python train.py --n_layer=14 --d_model=160 --n_experts=32 --experts_per_token=2 --d_expert=128 --d_shared_expert=256 --activation="squared_relu" --moe_layers=[1, 2, 3, 4, 5, 6, 7, 8, 9, 10, 11, 12, 13] --router_score="softmax" --normalize_top_k=true --routed_scale=1.41 --balance_loss=0.00309 --balance_bias=false --init_std_router=0.0239 --lr_router=0.00166 --vocab_size=10317 --norm="rmsnorm" --norm_eps=1e-06 --tie_embeddings=false --optimizer="adam_atan2" --lr=0.00273 --beta1=0.95 --beta2=0.99 --grad_clip=2.0 --batch_tokens=65536 --seq_len=1024 --train_tokens=282500000 --steps=4311 --dataset="wikipedia_en"
Below are experts of layer 5 (counted from 0) of a mixture-of-experts language model. Rows are named router (the router's row for the expert), up (a neuron's input weights, with its number) and show model dimensions 0-159. Each number is 500 + 25 x the weight over its row's rms, rounded and kept within 0 to 999. Numbers have three digits each.
After each expert's rows: a language model's description of what the expert responds to. This comes from a sample of Wikipedia text that the model never trained on.

# expert 1
router:502447484474556459491474463499470511500455485517506493531492469513492498501528497486519494519433500534532499488499480489497506496515529466515522490511473505465488511509496478474512505461496502527499485491495525526487499528520503483509517494506520497506481507470519498452478507474515494497530484515543488487493463495459470525472457515521514487502480489490508491482533541532487495508536510511470520488548470517464479508482523491476529502536430551450449498424466450437518505495483507
up1:524521494502503483450486492509499530519491495486465511527498506501506474506477492531476503516498460463469485495464501509485484498489507520485513454530520497505523530499509472521490501519507507531488512536485493495514477470491480528506551540532542517518459482519466511422529509487535485503476475507515501469550451498472502515508471504493489499509501512535468516562505508468509477517499479577473471532495487510469505480458513474502492561467444499493510504470530451495541521517450526
up2:501475578473459512518481539491494523500508505524495525493491513476520508525513463483464479493492522444509476461498475500543456522511471528522512540523527523517505469528494508466501464518521478512484513511507487476495437530552500505467530503506499513545480525494492496452505457503501507532472486539507436484488531485480474475527535515512533539495506513509485493523508475538550456484503495524550467499530477511509469475492515527489485538467520517512487513521515501532519501474520481
up3:523523474547515507494530471513510476481498486514484527529513525476505525500507536538475492466482493436505496543496472516474465473494506486509471498532541466494503491522472473457490526505486516502501503551506537503504484462509462481530499502497461512436495526525535505476454508497470470514490515523540510461486546515466506521492466474543478530488493531492486536517519509476477522499497504534472575468471526518540524480484533534498491548541486490501460512512493479498492520472504516
up4:519500481497576538481506520503511467515462517501457490465449506507496485519481457502490453545515506501515511524466492498476509491442467487480520483486485541440518464479495486497505539503477502502485496565469497489498469496487506471481500500471510532473503493498469506510524521497524480524494458494502534481518483536474506457502495474474558496502444546508493492501559532472466502490479477499476471540503459484485520508522490458505473520522506498537505494463484467475515501479465493
up5:475483534532475579501501490490516481444498508513486507475489576473483497526526494500469515474494491484476511483514485503491505504504521497507545470511545516493536515502518540504501480485506529480497550490466511493507450502481464492512512514502541529549493476533474495491527482497483486447527474481518495522499506488482490491517542514499473480567475520469479481458473529490532480481512490498507489468564515526503476488476503468494490542477501441501488463486483528534548513489479480
Description: First pieces of longer words, often Latin prefixes or opening syllables, such as un, re, con, dis, El, v(ul)nerability.

# expert 26
router:502491480463486490454472492529445467501469471519515525586526470518467517492582528468499524447498493519502497501477478482462517490507507486504482516505481486518469506488458501488510501537484485454518504492500469501496533480509530485445546497482533479549486534503500468516515499462510526493509483459487504489496479553509558513462502493521508470521539540469503495518496494500471542491485488488527492511492513490532490520495467533490479518519485483467500524509510488512499445520479509
up1:479526548511503494502563499507528492441442513490507453556462491493483505468550506459467507491534509509518467517502468499494485499482494503451518506470523504468469502486564511500477521489503474492509518508490477438501484478479465503486554505508551493516497495488519488486490474475466462468490498467459510508499502529495527480489504473532544476505489500473504494466500490543484496516456481543516550483507538479503483502485502507487478543515535466465505527504496477525522518501534476
up2:517523575484526497539519473545530511483502499500534526502531530505516534490525519494515533491492484465505461530488516479513481523465500471468476492506498524469572507507488533495506518480526520505520462502487493477541459493478516491492492448521494510492449490484463457506464483498510508476539454470513495516522529499510470514522438480542501488511481500536531522495488480506517511470476476503536506504471508500503494473458535510483533452506522530519452479484500511468478542539521496
up3:455504557546489464484514494515548480484535511470471490501530466494502479523515511485497465468487491457530488471483526488502521477483455502511484495465486474514519442511541485457516475493470498518507492520466502449507496526495490511489534450535503467495551520490512524519532526479484497474475474463490509477513485493564492497477510524499472511471503463489516452494480525496511465528508477476502570518486504509495506508549483516507492491495505533541488543540503484478529475468520475
up4:491501528496517506544513537519492505512474532484553435484492478523524492480519482471488523490506530530546482489467492442478526517518508482477508490496514523478491503471546516532509503454489500487463531507478522486518500517453498479530521509446514473501446538467491472504497505500482498499530492486508493506484561471487546480486497460530515507533456512510473550517537507474511499487507486532513507541465504491472501505472542440444527493522489516526507509500522456504525479478491473
up5:475489480500483585513488515511542505483472519478485525498518516479488512530514511523515449507509485515473507480489534485481465474464509521482518505506522511486502478497530496537465503508529469515501505538527478529500497512505475504549492515473496541472507524519576486461482447527464482513520519516508475443472523494488495492529458497529504503498511522491485480513526507509473497455538462498501475504520501484464515501482470514471484429517505546529488446496514519506484517532472557
Description: First capital letter or letters of names and words at a paragraph or heading start, such as De-S-ilva, Al-S-haikh, U-zbekistan.

# expert 17
router:540482492474474484508542460515458499524507533530549495512501449525506515511542507472481478488545539469475534499449506509467446487537513525513520524486482504480506486540485501502479499497496494528541505488529556493508495505492540512540468481524499499482477470478493490520498463481495518484533508492495467513472486504474508549458436512517489502499530455503487516513486532475487527481520474508492501466486526491485495497479519505561526517519474523554487501509512470430484514518478528
up1:485537503518483524492464534494518517505484468492490531516512500468516532503527477552491516489530532470533476516537492507494501480514496505478513514452509502485469501482482509497499463505555555513504482543522508499450441490524481489498499485503487504458531516464522499458507469478499502472509509486491493482515512466484494510536528455562480533504489454536511454513461525457508501486483502557502542519509514520516514533498484494517511569523487498545483493466560510486460488517506489
up2:495516573524491483498544509518542489493528498530499495486520492523517479492525517470486539466488505464482495496541522461504546486504472528541496491525508511496547442493513541487494479505458496509480497553509506513489451515458504504493501519519505492475552531471502481469557533494513494458513514490476493515528480486548527499501503495533480463518491500492486514510458478493489484516517475466562475509487499512501488509502531546432468515500529493543447529489487495478511479505526502
up3:499427498559503515508547521532502519496494492548500485507495512485525523473495460512481469504540534484502478510452510487474495521522529475469505517503539477479495499482513524498477507526506502524515489497516487482476491498475531543459482442528514518537497504486507462465516479521493492469504524467464549503482501508517563453547516530509504525503505527486486462455509474518533462509516486497526511508509510490506494496507549492495480544518489562554502493502464535553477498500499491
up4:505483491487534531520513531513537468512485510470523519465530528471525537503504471514488527528511490503476475538535466437458515496493485481503507507495519480507503500499489485462485473537493536516500487497467497451499494514538497511466483514496537505422481506483482519499500474517513513489503478469466485481502531486511529494502508458548465509504485507528485460464514534550507490506525492487488530568457518493527507482508504487513460501470474508544465548459538462473490518501448494
up5:503504465521479552516482581549513486468531515488525489496495522450530469510487465489485494514517483503472533506485506496516530495538452541509505465535490472543534493513479526489510515525473537500496506483505498536483480448523536476489507462484474516500507477469486559506548491518496499516511518498512498454448536483486485480520501491469550493495517483480508479502464502472490469502520521489508497470592480472526512542512493483498504525504532484538492500498497482505512524511486514
Description: Opening pieces of words right after a first letter or prefix, like l-as-er, L-ars, pres-umed, rele-ases, plus opening quote marks.

# expert 29
router:542516517490499510523474484501493469498467484478550506522518507470485433545501532483528462472480467507473479521489457542461537492550525520502513475500487483513485481498479504503472513512544500516485485533438502489529516504542478501519486535494449503508493498461520506521504491464459480473506516494527495504459440529522505542494510545501487458525477456474534495511536526529517491531490471509530488526506510479504471488512529525486531528472462507480450503488517489528484481493523483
up0:531483448511484499503507475518417551523484516476468504517480503505511481512481474489480505474490519495499487489507476496543499491477476515531534511498500513496490481477515548518489516500520452496506479499521454512506515499471514486551495474502505510450512528514466512483512524517510480458482516534510492497489485483492507455529445513449513475503494473528490524512507525544556493435513534516502479475481541494493462504481500496455490565517521495508526429470501518530503498499503546
up1:472516500519471512494525516521502472513516526473473523526482498494500485428505510538468543528515509500486499513461511518548470436490473524496472514472491552478530470507498489494523487516524504536459479475497477546467463515511533457521531505515497482516468505506510483514490546485557485497464509485476504511482486452495483510505452487520480515495521501517455484494505515448495501485520520542457483536540532506501492506500520460490499526511499504490500479511469510529485579459497520
up2:534481579496510479517481501522493433492487499469481516523525508516522519500513470515525494516509469493492531514504497521515522483481516536517555505517499504490530523478495493446506492454494545514528463517469523506501508483489527504484526522514499455522504514481502491489446510494498538498487501540485470437495498488472523497493512493532514525538510483496490490517481462515465512487474502480582465478528452523485499515489489518541467525500496482523464442491472487469531486444479484
up3:440523510524552521498503503563516462484515487500517497493481489500518536485475515494493473457553514494513503461500491458490500485520455515534518502545493515470471494495500553506487521541460476544485526543499508474454511516475505502478489511503538474518469480521523501548525480489529503497495489511496539517489524487515500506465515463456539516483494491484497473518512494506512472497522502539465561507478464496504533526497474507483444493547543457513473491507471543523483487524497486
up4:489493469488567497500506513492489518487488518511518503485486519519463516506503510472498510517479499488535479509443552499558458503465460578505484481523499503486489485467495555509517483470502504439527491531484503453501504519490508532522481485471546487538457458480476488447486532524544507519524517498516475556512518483518481514517519491500477478464479513451448509534494499479495444506509488499510486532518494501485484474525470525500478529507517529483507508472532511501470514501497516
Description: Newlines, row ends and section heading markers in lists, tables and articles, such as the line break before ==Reception== or ===.

# expert 23
router:463526542488475516493537545466511476482545476517463466491508514488470542453516503531445479531480466489489507518529505519492538495487492507485510483475517519525495470505498501533485491518542522505521451533519456519521487478486540512474504522476495522502521492503525509500504549465487467517539474463489483463509518476506520478515497506462555513467500448519467480501455498458486498465525537498483500539498514530495499482508519503474509523485515440535544496517469499517520458483474517
up1:566540457520510495490475489502493544495525527496502496497480500515520512487536511486489498495547450480487493460477517529489493529491513498516511547505483525479478538508524477510490502488450491503462521510533515503473519529477526464555518476500544501520476536462481539499526500515495499470482473561484485466513480516501536511517511526517491484514541449479551525498504520540534518502521510550495484550484477531505492481525538523496487502505520486498461532494488500534433493512508462
up2:446513546517534513509502481520504531497536494500508566514513494476473501484511515445519490482492532499504474472487476501533493468523488474499496522523505520523527519479486496497481487560462518503516548579485457504474479503559540519497482497506514509513480489496509523510542512489511528535493526502456460507502475485496510491510462450507526510510507461537519479515512520455529525512491493474539505522518511442490518487518488495492520531505498538481477502503512482494508495515564565
up3:494487514531505482494488500494476536457510522504515531506482506473488562492501483482488465523535447448517488505454498483490509435496480487525524497464511512515532513512505473486504458489545522498512548498471504503467465547519528463483513521509535492490448494506511505511504470496516498513474477469455493482546494527491487542532501476475543512524540472496498484482542511509479463441520515477458570497502495499488482489494484485483523540477471504490464486497514481527510534535518478
up4:520465495535591475527449513518502486537503537499485515527491466463502472499529520502489551521529548520472483501492479515518471485522478556472493535532503482533491486479535522500457469468511494493517534496518537500492489485530471495562498492493502488532477461527511491491523539521488525475492494483470482465486492520522534476467496475507503500541454494496494512532549481469484543464504509474500521538524494491527539480502486497483507509538488502471508483476469501502482464497473490
up5:439490481510508526522500510525483489471491557480525490538525509531480513516571481486495530474481491485494512535489528470481477517489542488509450512453499541536496496484489518480545506477508481522503507489494500469499461535495465458495527497524563488494493489532509441462498465505491481519530481479546457524516514480509497476502478504493528490465494557457493516524518494504508492464499474510488513478500468495467497522520480535458465481469520508517481530508488483532531546494483528
Description: Full stops ending a sentence, often before The or He, plus inner syllables of foreign and Latin names, like Sask-at-chewan, bim-ac-ulata.

# expert 15
router:504516578490484492471545514483525472465515524486482539447512501478539490551493516545497515524487513513489529528520510465533472485498489526537438515524517495510482498507547515516496481506517526515473466503509513485478514515462487505487465481543492484477510498510486484541460467538527478517499498512488532520478495490508495457491475519497551535511492483472496535524474474460506544445519513477488503507478488481472504482501506481464475511501565495550488508504501535549490478482516479
up0:578511479500496529513505500525506509485501517537482476487517450490534458502514434487502516502522474479508516502468505517452537531496462477468513534476509512487565471540483516490449516503538480522460511506521491495483511524500488529526533445514528479522483490466499521507490476530536500522481483473506497502515486487521514511535495465531524472499518471531516525454491512454518501492508553515493516474454468525493484501495505518508500533526489521491530543482513463507529456516492539
up1:509524504511520489544467494506502495535472528496500497538502484469469465469494491517514491480504476496478469473510482488506488539488451507499481477505486498482539483462466449459544513518512466486523482547482534500460484470495492467498501444497511496512544512457480496482542514537455552492488490485503500499486521472496497498463481490542523538541488557482468484489509522484477481511482481563507494523523475480516460573500472509479508504491448524503496508498514489505491492558503526
up2:483476569524504458470538506493518505491513488533527514518488520517513491494544460497522491514465522509434516502463481475513481494497478477517538493487482501489512507503510560488491493506522480496472539488492454472482494515471435492507515480509504485524509479527491497491467476520470494471493479483465503533518522479455500543492482487561525503500513454560473532502508509500506511556511481473567490518531514534473476487521518525471490513483503501496483496453471513500524444486508524
up3:564476505540493504505500487534487501475459484487519512487485521515478527542539515467513480543505499490521506547501493498468537525498489466495530501493523467502515528461530475482495495506490537436504559479504497461480494513486527512528511478440532482525481470462487468502513498495495520453458546479513478493492506501493502493448500515523503523502527527480511476483530501498475461520508510527463561492533492498478540519485498502469455510492480483504571509466480536485521531505504496
up4:500467484487554475498514499502540480486522526512489495517556572492550503479501444508485469510482517487512513462498481463462469488450482469512492501527516514469515509481502509499508502509526493487493510530492495492470469456506530502486509469497496485488523488540473519489496463503463505518505479448467529461536461471519509510497451490509517477508521492514469472533500488482501484483475489513491493540446456496424492539492531511491525529498459489502489518498462537526502476492532547
Description: Closing pieces of words such as -ing, -le, -ine, -ore, -ance, as in shing-le, Bou-le-vard, m-ansion.